config = dict(
    num_hidden_layers=11,
    hidden_size=192,
    n_experts=80,
    experts_per_token=3,
    d_expert=64,
    d_shared_expert=0,
    hidden_act='geglu',
    moe_layers=[3, 4, 5, 6, 7, 8, 9, 10],
    router_score='softmax',
    normalize_top_k=True,
    routed_scale=1.73,
    balance_loss=0.00421,
    balance_bias=False,
    init_std_router=0.0293,
    lr_router=0.00113,
    vocab_size=32768,
    norm='rmsnorm',
    norm_eps=1e-06,
    tie_word_embeddings=True,
    optimizer='adamw',
    learning_rate=0.00208,
    beta1=0.95,
    beta2=0.99,
    max_grad_norm=1.0,
    batch_tokens=65536,
    max_seq_len=512,
    train_tokens=476200000,
    max_steps=7267,
    dataset='wikipedia_en',
)
Below are experts of layer 5 (counted from 0) of a mixture-of-experts language model. Rows are named router (the router's row for the expert), gate (a neuron's input weights, with its number), up (a neuron's input weights, with its number), down (a neuron's output weights, with its number) and show model dimensions 0-191. Each number is 500 + 50 x the weight over its row's rms, rounded and kept within 0 to 999. Numbers have three digits each.
After each expert's rows: a language model's description of what the expert responds to; "raises" lists some tokens whose logits its average output raises strongly, later layers aside. This comes from a sample of Wikipedia text that the model never trained on.

# expert 27
router:486554453449561466512441472564525409410498538477528532593495552550508550561510497504427484495445465546467577529546528518492435518533545485537585531473535541513562585507432508498466525513508518606555421509574512491478439492469530563547417527452524467495411614558503502562509458533474418455491419573456571529535515531449406515460381534540549430551491522539500476496476493550472479504527509477467541545463472470401533595509581490424513501570571498530524488444405407533419548546434418453467483481546526524510507471552513546478599451479407528451497553597479455572498386615525408564
gate0:459485441436476527490468552482550565519561533496556641525510455537496507525534459447623564465435452581525590425412602523511443515494447486537469478409449461427522453478517493402474541501392541460465603502505486513537394455519491472500469608501526482491414417493569470492449515510597510435572444408505494522542425477599553419468472450500474482505552471591503459480499493424478431557596522429534508509516475526533461537556584532505511576408434417452480532495406524484523495509430513519437445479506443552578506482429490433425483521469433530491565471527533545433529519500553504457
up0:577553403461427454482532458549464594569460429536552511469445483518438507554526573545488367479432513489539495563512442453420558563496586476463545477451480481527431491390486519529489505505538568474586445564531490523491609464531550416548528501457455482524531513508542480385530457492541517497465612536551460461458587467460551486503465569491462525456498526489473463556511519456564663468388488606521423505470533609517539504463448551423533505456467571490470525460447434443433504451603522486505542591589503545471498557482566514552434518521515543507468420445455496523452498525453492542
down0:500548471523431454498388479532478537460458489595463533492442487446486537524475437525495452461491606482459515411514400466507443472474617531571491536548503447520521449375588490633560469456538440466440447474508457509500592430468559540484506452529470556535411509581499571564523490507498598436523433455446518422503475512560466516539512560466473552478420583439520508530545560521556573483380417439551511563543466552519492514522511558487553472541465443551463525548544417440459448599466531444568521442459474523517444509459639516537456478489521556471464562483538485595492502534518510579
It responds to: Single consonants or short consonant clusters inside rare surnames and foreign words, such as Lap-l-ène, burg-l-ary, Kunst-m-useum.
raises: "ary", "mas", "box", "aro", "son"

# expert 45
router:561455561457444444459497545557551490454556479496562441446530512581496545457503487484521543479492512548442506544545510391470529528520517413484581564433489498560547472472531446514507572471596531364482530530450546435438533515495482386465512419507481531578570543384504479491466608543485533511560466499470533440499489486577529515521422449514584571474442476547505484575561491477528500519530497462496410490517481498604381509514578482553585470507498454435525494512508550594509609449468530588563507534451420499413518539510434418467448450578573520504496512430416494582575573562548475556
gate0:545597538447511455521471458508479518451395460537612547515491449549421468383504438569491461461446427425576544477550458589538535509405599552532580484497484516438454511475452539478457534484440528498586564564513459505588461524475512475513539543564521461527511560511432479479523549521425396483523391561499475421560601516456488511550554474598502501480490481418535546542422464517505478641470582388513585596338519514549489546464548535527472464551547481483506502513511526571521549437457474496555494458516460472525456541523501500508470554465556537545486486468482474583541532565451526484
up0:632478417427489519482552528504527463524490527462419381504522569427604499544450542442509533524511579552399458476502547584546433407577424522436487566536506521466492586477577499521498489595488502510391507506516436448441490555519556623507433485424494510465481433499517512536480460448505536563423439554556482468469460431490481452469451463453509386572487535616446490489530517516558527472475436444473378486542509411424576480510474474463564482549534492502484601438500505443484451502469497477434478524546464530529497392436494540500495454587502474439532491520536553416498460411540513512
down0:500513512450418527556417496537396563545461596454485519538469467513516615549543502525432509551502497472441401609503491509463487490481423469428458544360445494546537476452490538595551523454572534548514555510462465433484511463503579472524542516454547564457466493445537538487443491471576469492524439537540430590524516451562534528471496510489515401546496498492448467475446438568488541456492461484471520486537511406390520592502441496539469421532384575512490555470464533482430445501484436477513488578552554532538357516528475418547601514511485376502495497605444473448517439516489464417
It responds to: Opening pieces of first names and proper nouns, often at list or table cell starts, such as Christ-y, Jud-ith, Ed, Jeff.
raises: "ades", "ix", "anc", "han"

# expert 4
router:554565497459468471500634529497556489448493598540443527469490498496428498461502499522551561517558478516486461474527562473605459413524517446460491570549453507505456435518468484494502531460513506479487439391517562626443581484638536526395549428523479497508533466540572557498458432526580511565528514514492555449466502424501463517610579414557508481408429523541507463456498473591479420459425481538532471470580429447662426440418523474519504452449467503466532513516570483565520559574549487500523527461446494528495585490424514500523509481562441481555527564461497390541544470540448518469
gate36:583516417446513447520492571538493431523510505492468478458533610483490504403550505505492514441481463543576400530541438524444461428411555510551613529475553509537432462508589518506619524434509493414486545471466422560493549466489465588416461447472487495420565482498485576500450480493589475526559498491436489525463474544540539430490547418565536616456448530585468510425522549455507455451556548531523594359486536483616523389508537530615555509517429550427524503547559552510528495513516551523532469471443567456498555524497475477468452440467532456477542570519457461438573513476463526504
up36:575477426605402593554551436573530527528533447455511440528586522438505496506513420482568483454540411453400481559542475465534477362460423413444564598591482441537541497544441575498447497532401412479418487529517523522530552475480475488549478486409507577511423488555521530538477528538498507552470523499561424474506523510483458448575471496494470413434524529541515484466481464413466530456528432571439451451424547422509547481467528596450580463376569436555480503465557517483467493466575517477540475514516518561460442468481533427554502479500462566602529469451489521447477561540499521522
down36:621559514489482511441505563508519493471511475577556493521542420469510507450477571461450561532525568556502502460468502502633494437459517513440505477554480545485516448493422490531350507465511444557520476529497476524484503547491446566499499599503478491515513504495605468356482522489444500475493465484496388565474463585547453519552489464514563460568423523530509471511404453498464533505666479452407502494520575475414469628408466551503528433518525482429508405415423437508441580465648497471518460519453506553540474461529503497440552476523496588506477481541498553533461558530572538489
It responds to: Compass words and Latin-style prefixes opening names or compounds, such as East, North, Sub, Inter, post, mid, trans.
raises: "ada", "omin", "ition", "oris", "art"

# expert 55
router:518472484505557475538494512429616485472388493395449524483609565486534474485533506535513560473600541467461518535515476551500484522483550414583535562518565510513589594497458525552540473467457480458433486424539470495506349517470490467458485557502592490506450471486550527559476539538498521517493445519466407528512521537509494499509526548464503512492507569550480423579543539497442426547546491541469343454465503558471449516449490418601501526562482475597485508509483438531527500468402343513490505434496558479464579400529443582452559393469532496525532559511512580539555522548402457465
gate0:512532553528478396465527450614460533561428485430442487467409466486471631489537518563582477579463497512519418550458533493487512507411437427556503535511566395495482548553459456400463528554464479491554581587519473505489414478527500549590488492534567591466590550579579510552467568516432511497542461573531438466517529592553578508513446535540405463439485432503513534489525489428509536600576465535468634480560521527492477528449482507473473444510507508555528531578535474524469419501469580543618522506520455515484479552433496500496506544447412558478469534449551491524551529566449555522
up0:440502466451444462538495497491525391544578542418494532539443570464464501598520457443466553591469630449531525478531504484449580531591501508479546471463457448518504521509450461516408538547519509435498436466529538448534596432508558483629633454487494521516461556566544421457533491531520476517541480425508569538497475458555447540569542523481516552599478552482514520560545380499480472535448478603545560471434497500500558471590451517472540558523546470492502429478520455548536496579567602540480436576477431554463485566566582463449452525408538455524559441533501429488456428466510437512
down0:565566367515435478449461551379515487556504468605471510511538540557513501460487490483562505481491482481536471561503502533434504511476446522487492530443472500381585478422507568593516467435494502502525565561509511487524467519496540454449517588514435503501539440488449539480526416562503532469393513514579544483520471489398441532507496535506514561528486523484550507441492479397549455474390459446549426576500668484519513521523417478492510507545490577510428581491473426433452489476494543522399510532555617562458459492481460462535484536473550477478483525429558498449484395507397660461
It responds to: Last three digits of years like 013, 971, 016, often in sports seasons, plus inner word pieces like ad, od, vil, ric.
raises: "'", "–", "’", "/H", "ha", "ese"

# expert 38
router:408525502514482470488480484472542489521466522498419505591527546446623528517531472484376575533500495549567489463494438498513521541418486552517437545427529416570472596560469513491538451573518534542470532500401482519450545551523475488579541454496464434445535426557398479492496436376511539550471567517553523524512457550442452459636510466541470519593446437475409429556519389434476478516465530445496511451483529434492451595581438517521502478474528565562479473470514473431456534533490463506472433517599585505497496380502475497621409515489468511519446438431443512443429494515464540475
gate0:542501518517481525465459591533497419487471496454471489453380475567512513471573564612503392584488433466509587433612494516485487515542535418508454394546447525488507483588499432503469639443522516462456500466483525560458440405530551509484568453523450480526519463490501527488524597404522540492502435484441508434491517510500504493398610524414528577433504445470479380475456465503460534526572514618548539518528572543529517510450456500510480579459503466524505456471506512594540520442442535407549449543415447523556441579503530523499556512526603482453550519527600488512480529450479569538
up0:502526532494525471524550428523431500548535542504481530539609425471534495406478561464503562610517521435455520394447488559438503549399556540486499562476442426483466610476442571484482397488503433452507578537507525620510542618539489457497468529513603529542461415524491398486573555532540547520508496490457547514522483430547482552513512409573464529500506505457527581453505510467392503460512499472446504523479572566578542431546538459531513514477386477545555508503540519506469489565414491566535567456489487472460595440529506508553467441504404541464443460534592481524509486500619570585
down0:493503479436460451596582475562467621558522547450561523504613453486519472474387476495527579537486500424478540426379484542482530510506532544474562530434497457506496597531488544402486464425417474477493579409554528554506538508513599507492446550545506547558510467606524485409514504507547518484436518500457547565531596557589514509520479501482474550553436510569585566524530462501474444500493425532497506529389519514544473583559540466455488496488438516556559506517479490489487494530480450550476524446488625574435569491564527527498486441607529536614545512549487428530565552434589537548
It responds to: Auxiliary verbs and sentence-middle words like was, had, also, more, only, plus the -ly adverb suffix, e.g. quietly, securely.
raises: " promoted", " classified", " connected", "gin", " kept", " transferred"

# expert 22
router:486503498478507456540557406497583539540451523478527488529535496474444587545511390512475416559484456493625434496485425523499468556501520595470464570462502501591538535516511520481428465455540514515479529528482515481415491608476466439544537500488558516347470454475528533433542453497552538469437577408558446504704529477506456489590423535475516523593437491425446473597517473426546510469476442527564533478506494467577448560571481452497577504528561535531462450549431444473555499507523537494485454575572527503536463451528445507544379563487441479531502536463523568512485543439518558545
gate0:545504499465471431476504537499465461469592503458533437499581594523472498478500511527448520455508589547462576465542501487473483519680489535379532479503437442445503549463454486583492431504510444436526507502461561598482471507448592528447405478488531468601494463493502460546520451491505441489471584580502536442425536482448521473526513430528521451440588561517468543395512424478525482449518434553500460444384449502582508414407435487546495467502497502477533494515579438408428478544446522487498533477493524495451451542530485492538501526623438500575453661453550570462539438539450517520
up0:528506513558531545543532529458539485474475562493519509460430451441502443473443476452428459502545533495463482549562622521437526429527563521578508526435654458492422390384565502521477474528458388552483544492455400580531555476536534498560459446528465420505430488570453524452532431541484542468484381487546555497530500523532485490503564499515575489503494501476513456503492528580433512531575568444468404482502520599530427487540574490603545573502519445505495497523499553465521462328565444529567534436418453481524501565533556428544522480458423528550520434574438509490494532537459535501
down0:477502483521409442489492516436450468540513462455436391437470449472433549421463477440557382595463455508505453497527521486505522453440558576617500617516456571429486468452533466501425485513497449447409542497545556403534484469470504408494503510538463561458439450484559479451435462492444434432492560494490523572563557547468454536486519511454484462416539454509523474459490605451544556526454470424451447595461527431491541547572550473553544624532518424487454584472536424508497530500546527574487423492429512462505489490478493439449473538529515546548467473471463387472466467574532626441
It responds to: Words opening clauses or sentences in narrative prose, such as that, which, who, but, He, After.
raises: " latter", " was also", " is also", " serves", " turns"

# expert 7
router:505511422539421484469525550476553500508554579580538539505512520566510530548442448587584468594489421607541513531503489462589384499552377551526537510511540517509507465534412508479547537528477440432471522402489513551383550536557511552456498494460517540478475400522552480529491520390552487546482549570443577532480564475501469463546434496503512556440434587493444461480546497565572438617477539547541519525506468432554484580517516473434461421535428556487600551539436521519575558571573461416499486513504472524490532478601484455488519501496511555525488507397412407467519524497473533427
gate0:400470562541537533511439478456488504469520549530515573506453554425452550556483486526527480550438418551459533460512518447523526496481511507611573487476499455482417528443500419481509522522459413467508442569547380497454475521505542576515514531559439586462468478531608454544531455549532450653488535458410529462498492450498474546486496411561479489527474529457491482517504541436423529563461564426523447544549449499442526467508499490540442509487514489434508515371528638505503553576566523384505518521576386455527592481456527459439502430428420535423483526535450491596554480585471440515
up0:577443580451460514419515534452506558547468616507563486451491522509496437436556472495471483591555522466506517493543419492439487545538467507483518572476506484449549418414542459469487484534538516474505519495433487516520551507533503549557623508518505530504579496464494484539456506555568536479440392409536506473477422468463517453353486489467508454463445427608526484471538441562618542562395528498552613430571509517577518493544576487562524533546522525500490431498512561474488486427489556411381360485434492524372499481531541429450474542502473540521563406516559533512488531527473524501
down0:451465485522433513462530520536430487457500490485522518521435601510595506620412482524441568581468491513584512513506474515477549515536505570588496558436419510542491503554500500439548516516508463566486441505560498608443552571470417487467518486525500453573483453538517500441453593417495498516480523523546545537452473472520461486444414502476517480622553571477499496490477413472526526467599439451514514489520380513439465468554476527473421498487388468527475457516482341464548426578562446501519609452445516501430448502537476535469520506450466514481420495595450460476441425511402470360
It responds to: First fragment of a longer, often technical word split into pieces, such as re, un, sp, dis, trans, as in obs-essive, eng-raver, lic-ences.
raises: "anc", "itter", "ests"

# expert 62
router:532477446481498547460479440459555462581525479443596539441452432560513590502476445510434429441456512532572505435460474419509417526505522509424493539483463576541527473515549441540429559481504506463501512485562418452371553467516564546478531432604610530395444439481435554482498525512525503374511455472479486499455585565529572541482533530557484528483479545436501450584506460494434465435550600511515482448493482486580593549502498470624459543391506466465484377535473444541537512509547477514530443517505480510409532564544552519598470440466424489456434489512564503482479439495574465466
gate0:449417422436545562454554487491521529542576417589457620544389446581461491491516525518456367508477391492514499607547456474507531414563494462525563601614478512500500532463454479478551487518629501542508400464528500526467542538534534605529521475463502514538495563596525555501452554472539551489503502532547498510509470501464414553505506477416470460501484523461514472514485495457498418487463354477566484520494517509461526537497525464524449537457570458514483551538474483509480493544429451493618441491501521443496519488482502518538566472454403411535618604588526497497458544609459528488
up0:516497519454522582502479503387577437510461490417479480550581540476518393562475458504599434503491465467542520525450512453500506481431485569472466505532582487619506478522514495546426529413477489548471519462579481434418447527470460420473460553411435424486534559489562428538505444464520456473390486551523541504498458566528470575542471505521520482563602473456472477505527425503530421512465483456469631551553482554593494458500463505456496502523509476493539425618528466488604541475496490471425591512492467525447627473561547428439466593530516542355528474482482502455548477443489580530
down0:490554485455526411515479513481621511536452545538475512507595520526510530418521462504495547474476440426461534468540580495548559566484477422568527560568493490545476479508518503481357445530521500534492547545498565496525488546474416494549419497594594507503409518456493420565411483438469437581478544527527404509467536436479531433424502473503466522556521586544472465514466567494438565404489465480453458494469526633585429518548491566467494555468496501553571588496463502431405532441490494458529529465487457628549480456580588432485555481554575433490523518497525506473497641550528505474
It responds to: Line breaks and == heading markers, plus first letters of headings or lines after breaks, e.g. ==See also==, ===Women's teams===.
raises: "ar.", "ert", ".", "lem"

# expert 9
router:501514488465536520466445508552489519505559485538563396583360533534554542505536411449517454493445525571472472561504521521477518572542443438461553530471487455452553506438434546414521430612509496557595466568530586535459517503554494490530608421438635540470546519508438592419565432534488498459549442516463533456450479490481475450466478511519463513494499520502491559521455462469523510542480496449476467550527455539438569459553520430366552494488509445530525515448499606523451490481463568494518518487499597511495373544458586483524579546463430514449545608443485538539552587580426516565
gate0:552429458514581402532523550454496535505444574565492472445518458447509520418537533468567580487538613477581503463477459514437517517511464464495482519537469498462508532414599419528470533489562556452562442402514516553415543453503462565501465529480520509475552445495515505558443502474595540517528469444474476605536535492548541508620441482473462507443540520487455421600538503562461403543462495579400458547533431446532502473451510481550508441525504442543568536574558556405486519530433497485510552604516485542505554548472497404451498445481513455642447537386500545407529470471410496474
up0:509401599513484464450454572441481683435505464464478520509486477542450472481603483481589505415570486402555543485434457571499519542488504536465458566512506523514511568397506554431479537487451465463499507567416466591598501543486492554573496435455514487488563496542473496434431445467522440488590502566454558479460443495662552605442445560545468413506578495473480492545481495509567484474511454513446532496511501471518424537582549521558537542496523409506409441471507490478478552557562524475501520512422607553507573561475535419580497472487450461524499559499524542468505482550549512478
down0:505515517428501508546554446533464462424501503461450441518458471481544537505519556505483476415440547475455484528542546518409543478500499515493559590455540474498456440441489475505451539510484505474491497569454515503491527498519502527390486596425439458422544530383502531505545438573493604487477399489475562519498511531381475522644456477457469490548517514527507504514478566493419458584550424447545454565511417469423569537484404452590479488527528525416556551606615512491549547483534443502412590449458494475463538467580582471534575442502520533498616463534465476575473519427416574567
It responds to: Short lowercase pieces inside words and names, often after a capital letter, such as H-m-ong, h-ast-alis, merch-and-ise.
raises: "ko", "ka", "ku", "kar", "ala", "k"

# expert 8
router:570479504511423494579457432500442491629465513486555496447503487489492624496495430425422509461477544517556446510535464514433372562468536482472444605553480547459472512437489488525509550400498516538501490542506539488515546474463420465430455456474506539347509395596420516541465512434548557470435439499503442462484461526418546493486539534635537480465513556512496447513579471430508498561536463474557493508470551449552550509451436392461569525562525544512442543549422509550511469529612488455486470574544502515427513389544569538492462437490501530467469553518408507558402520494463493492
gate0:544426636473565482553442474455457558521482474445486427430459526544448490432519535460585384561433517526404512551519570535517449399555522540526489491476521455490452445466465395447513476601443428564465482437507534538432457497470505489494424535496527523477500457524516505535557431485390406425538551447436531432531506544427503495521473569489541557519647435443505464427447560518551452467489525511411545483503525544510485447505475504491481511471451504519466460529519547455533489580553485376443520444448493525565534543484545497490526562511506558557386624477482576385446466473527531498
up0:508445582555499408570483397484529520514583541479565544491486605509502445432582502436613425509478468561454421461433499490492453400486509563537508549487527462415458413478431343494542590531469412534536474445546573453486550459438448541498373489518471569482558435569552540566481537498462485421533510503474488523504519509457499520514494510500615533414576392534542470497521598463481496546533468535528504478502483535561493520447494476515484439518376542489565461487442475491483522501600418467404563403476540530478494457486477533520530484474487504551453549566486501419503470489569430499
down0:449527503515348405488526512588509517459420482418469614500513585575442491571487460461513541507491523560465464581391523583506552454497374573571454549468530602504524489461482541576482520480447423506522527527540436449501556477534376503521537504503479534567535409464522628481538569513538493456448498547519532456483415551490459477488519496479528452484576369521581514418551547487549471496345538498529463474446459479536478496448423484534487513639418546507479505465536536493469524486471434478461484507494418448492434475568521476526514524462459534547526536524500492512415493515525576470
It responds to: Double line breaks and sentence-final periods ending a prose paragraph before the next paragraph or == section heading ==.
raises: "The", "St", "Ch", "Ar", "In ", "Th"

# expert 6
router:591465469558459475493506498549415500518457461492493570579439434541575527534526485570446513489470472525508540503501581465438531377525428444477484493439530439437493424485544475490516605468491529443527561482462487504465513436435547471408433463601454489469498461483441486465535504494555520493465555478523511430577470529544570493459465456573571522450434521522495476520516555485494510578598604553499492574363430460526526615498580507518560409502508447485469482454449556589445547501460523556547477669513482574529521536474536537497440435515457540433410418464399437491535473487529552561
gate1:488503487602431554535504472563436468509476487532575544460537491617533501524505532544480484440489416534495529473463532461515527468433447593543508434506575486520425461515539502566492562401579515458579399548429417496531588531485558586498441529536423456501435476483480499501485535477471571499587505472419513497523440452501540514470550462596581520549440428506518493523537541534509521541528513536582408554469506525500443473550514514524585414566496458447465527600456580540498535476473564451463507634546406472499589570554527434535478428471615492503377477465446507551480604493504562516
up1:452490591504530407451456479525440500455469532485525508502413452548497545538483553407452463479448588482468471425514485496486482602599523569586500480382481546515401561538496503503473457477413496482499485488455580485526485496424424504512502570545467387534473512419502475493583427454506555456528557597503545483565547492471396541481421525480506461543523530511475510475451492417572509538514499473529402579522522505382479615493523547483458459440501459499489467412485373463530484452505447456472491528506510528662486467381442494492423543518503414500376543544473503516539458491517552518
down1:476521488530475563436588511366558551558570560501501437435548536483448503553515518524551503549614500518575506450451610509544450421489407450425451534500463458457530471423548516472567490542518518512503577512537493424500543425513530513493407504557521558432543428543422441531495472495507489555501506541475490536532479484538512443440608540435557513436503480526486472439461561581431455423471546519523477496492475535664500408504514547504510525536562534550539484541549665545475499505442528485498505504484403527430525459467573576505514499502479464530535548467539497547431521441543493321
It responds to: Line breaks ending list items and the first pieces of people's surnames or given names in credit lists and rosters, such as McG, Sch, Kat.
raises: "ital", "ence.", "eto", "ort"

# expert 34
router:472534509552502522458540492445503437442450488400484540497441436525591441500566546506459488470397414523548492476556605485470537438551439451440496489542479454528470417519545470564478571415468475485544540512501514514448515479460486518418439485535403457512521487489574486473460467353587505512515558496530586413594457502498517456503506420578629506415439468448474475446570540500544514529529590484603460607536500468563551548503566505512496417541487546456495456531482584532500570484544487519491519592494497512562558480505522483560454536550358509450465460459448481497558493461598538613
gate1:465528584518501487505540431523523487464534481463489583538526447423436447540485476534462452433466383446527469473535473472494484530546531489469580489473516571596423460495534476394512415493454583428483496515496522490485585540570452509456486471394502496497502528471573547471497583627577530510533578554522507435472439478424506410452476417522422472488595469521582514555478430411551481523486511458538443462513467509563558512547578557489558528421482468500500411574513373477543533499539488516483444422517563425541560568441548441551391592529529504538526513532478440451505550621514497564
up1:414470484515506469454535503524481494561463526566382409545437622496469579437461492445491499508536556569493547436487424521512470599474543514513400463482454480485509566553404498527566413629583494445430566476483586502434449409423558418580502472536539444550532422470479462411550484405484481430538470506534464525502551543509501500487532485420524481535492569500445540453514496559544460445431456569463464568447467398452524528503456484452435429513460511520522478479474492516448500547484410432538433545545469555571370478534482473523508444408512478478439527418467486462485447452431522502
down1:554482496493454541549513464511419604443521575477469607529430583425527517524544539505509478553485499490440490427481470517434497560538520497473569515540438490487468530467524412511442399487517544420468515508532534510509513459543535486431471463531467493484481454588470509488485527430537614534517582490470534492503527548550487489519449584445491406515467505473536467614472577489444505466422472457527485501544535558538541488396453606508567565476383528588502459407464372441452556534536438576521413508605533519553562549449540564562517504448491419450467531491558653499455584504491505441
It responds to: Pieces of personal and place names in table cells and lists, often surnames after a first name, such as Mitra, Laakkonen.
raises: "ha", "leg", "her", "edic", "hu", "ague"

# expert 50
router:520460506508566518515417408572525455521484555561529461593515615475473531429508462479468460477505460508464434505511433406530374577500540494600559529491537511495622466551445545468548451554523550495451475445491565535393514467502452486534536488491565538493440487493534597469455471547508510512469470564374482578490606536462622476450511527447484535497429522585474500515488406449447491495453408500409434483475488519509402530469519429455547489377472496527559550504550585507551563476454450468499377531513433490466423453518448493442515518538503463493582563491477446517566523471537429538
gate0:391497475446479468426461474546550536495560548480552645477452552458521424422501525427472456464551485474505488462481508441480405465443453501542564516432540479400493609535556506459490371462502569423513405468519522489524533391534513541447464571595540539525490484490453524532427499496482494572484494458458477572474577466429567479534499572427420507450521537475586502545487401504492545559487444537422508460454505440581429452566498481516437569513405568523555497451442519512532535468476412432467524555484543463478479472486425505521483582537465513560533605417497511412476443460497573451
up0:408398535539486493435443399461487512454391527445448488587529434527428482521402456512484529496435434547512594460497505509441555439491503497456565526522523523538580417405484488483685486473534614574478540453550415536513570518565572465532429466475440373452551493538557489512497504511488540477521494476612542469491409500528544483427512566523528498486432499471496501450486526414513510631490520522494481476509501580441562522471489416450620438526557394530533571459518462547549445486406502502504477477522484547585528541491486473491432501455543499433527456489475508452512477495518498488
down0:514547551423548493441434529514457532423460482563547514499489467536528410543495496502383573616551493511459505604476523464550479495478561486581446479595474574462507474530501509497554496488405462467526555585535559470503519449456449374468473458466413487518504438540566526544446505401460409445462436479484544439578476498497512487471449429489564569460517460569499489576464483471527532496441402418460425541445578548494546526534408544484494596511527592438521577523504474542585501504488496469438588498479476580431537507509582521574433505484493430517522419464516469547425491492603569421
It responds to: Word-start pieces such as re, res, p, In, Dis after a quote, parenthesis or hyphen, beginning a longer split word like rehabilitated, result.
raises: "ager", "ag", "elt", "arb", "irth", "ira"

# expert 1
router:604525462531552548473487472508546531589551508529460500497447506509484457552574432504459430554522424511571450515438366444492508534449525416549472526429475456591410497536523517485510456468449519483444420464533442469515561485465544504569492522484450472506593467495453427568563569530484582536367450559515473586511399497463442555467582533509423476456593483429452510476486487581480498549470568492530477485544471461472473488506559521391453430476533524490535528482539479484452572358491482454431417519498522494536480589494520518555417581452417441597550454530543424600482536513485510461
gate0:498501522507508479510431491513541496492532499487478527539521418486524466473568457511576521400519473494455498507545504505539510490422441519507469424473563407455500440522478606503493501551435416484576446479392483502515485624424550509477468412446580526470534480496470469536471537457509565378532491447521500585538491458531531458533473384556452560499486551546611511520440602548495480592513508457555591529609495521500551522524494511531445659486506562550567577521524490426560510515516536561476551607457492564503481492620498525620490467578456538438405571484479488555428502537488428479
up0:514533386457433510516465537483508477552512647513571508508517609602468566526541425538395456505532529480572508523466437517453468421554535482444471569553467457538490484497402494450565488539455550507540510507441575503495474557460539523483546411511528512539555495536588444437531480502419479586471438512457482524444509508465525477340479523498469417436454523471611438394466409479418420491517488468486461529454516488497422473511563610542488484425453541591507409448584510548507467520512439502491411467477549443553494574438537440482458530560436478447468560426521495505552501503511456496
down0:437553486478465441533467462562543510517473577584553529436484578497513476478523545546509453499428486537531464479482492572395462483595448449523524546467519507387491462502533466501517586566555492507415460535427528523443470619513444574422486417527582522472565526515587516560520586454489546598555468504555561493482454506619419513452477498500456478511556524512606472430527525526505445500516430486527505553509430514572456517504600451495479495498482554538545438524494538545564539477525474580614422507539479579486409437448586448350545491606490377493476512504528517521463477470515547527
It responds to: The word to and its merges (to the, ed to, ing to) plus modals can, would, will, into, usually after verbs like go out, turn, came.
raises: " serve", " create", " reduce", " receive", " stop", " see"

# expert 28
router:474502409494543436511518517456585464426546593419450395465523502517517438532490432549462551550591508494513522559507543446475505461515539466502506528555511541440529533460544513524477479553543464554532423440536528536431591547550499503507504457461581542421497536507519624527461486551553521464552458523477530429448533499609369438467620442469484481523484622490468449598401497596451437544479480460495426533496484541502438474505601434466554485567544496495501558508534430509506500474432560569523509518512578528451484490526470633465544430519508580529517577498417535524466499539396433431
gate0:558502474467446518467481552540504521474522475478407477618560508572544482511543455572501418483553571564449480477632507528530336469493542602449490547510496496548553450534566528448487603461446538436505500526505516565415524526507490485526571562444446468450404511487505473567594492518533506513531467494516522499467529459503559534551545510446409491513461492392512475537541469438501496509448507494505435446513545476530461482461485390515523537530461532421472510574518579573526428514538394379412423554471474587467487485462509593463470473448573364478498509423484467503494541590399511480
up0:537526586465537470529437479597406472505479497485460528541521496381417489579458443505523516433481475583507517490525521511401549482503457498459482466501527509538438579416533520535516414476490499435598527460497569573531390489536532511518463543506541453592455493477515544470511419476597495600511523448473542496517441473476438510445488434470461421477517495425481624450558516489498437546521504464498443492506482502427554374473470491477419553411445397559366464460456403457475438536392431521443562493462533498538546502431479484518535531431477514494482590612489538510552462524519498599
down0:569545542481536479562478428453484561530432414482600474556487524531491383464545521493479499496542534558505508482412521480550494560487460606531488543407500469496456461508456512441504534484564487557497538554531490479472459584484450553542489497613503372528523492443532483460537550607477477434508537523498531472556563494527600582561589496467533436561531552572480449491504516521480582560418443383551499538514480424460488494433561554561521379481544553566534518470568456503496530392537497456526556564549450520455531589453474472610514496492445460553544439461560543400516532528400460566
It responds to: Short word pieces inside names and words, such as ap in Stapleford, omb in Bombay, plus ordinal endings like th, ifth.
raises: "bl", "pe", "s the", "head", "mas"

# expert 43
router:534486523546603518512449528525554427452585530541509347553561540444535460526598494488444436476540570609400526551490546453581508490521500458423499512480514586474500458448524502480485411508485499544545447561498485488467460451558495506583561487431522509588621547518497514492382556549527489510444509480442437573379559482572435490416566450448507463496458545492453473577421505490459475576535480502413410530446482560469521463499560490465603515461552433456443516548550551525435530535440580512563432561459441484478498535493517457451520557543472501439516452472547467574508459437457438493
gate0:515556448522503489348513451463528541497522513511522647569555446388477451452431492484559471503569470453489466529514551392479516434501487535546501570469525521583412470556487424571489538549479578474539455502643492506534423427473470499487547595519524537533506512424529507467568474554470529486503556464507522458487448596470485521594497473502422407422538444515518555409505439482448437404560441469468473487504504570540462473508562477558475460494477513446402520410518479477481600508457477523438494539425483490562528473493527528584537515409399399553527486479507432534468446483427523557
up0:463459472514504536564485524661420357470521478498512427521439568630538509529594431550538564553411563520422487521512454511481503510470497460488539525497435502471481533505465512489472494570539374568561557569518509497503525495517544467415492534487454485521449519574477502490399531489543470457538491461496429514462517571428440533509389522509513477550531540429495525577575462609424543431483454524490558478498426429407536582421574526458416589487556510513507485537451397448518535511541509445420463504493462462486525581490484590472530483517570521417428502517430462470546439442536475475
down0:528488548459505506559481518493470690520559519440570474507584516511506490564558522489520528466387495428450484578367491467523418363466525573559455514572477518465442503442560529560516559521529564432505523445524580472543450461492469508448557503497528558463501578526495539470522502467536579520518492433452472561463457486373544445522577629581516459505495520502513556459485553456478475441437482563621495540536536477465534561563566496483440446491485466460551520393511494503420496580531469606503507473481526499544466486484543446580511543513500467540525578495614580550510537559503519450
It responds to: Short interior pieces inside names and words, often after a capital letter, like or, an, ic, plus decimal points in numbers, as in W-ic-ca, 7.40.
raises: "lo", "mu", "lu", "lan", "ven", "han"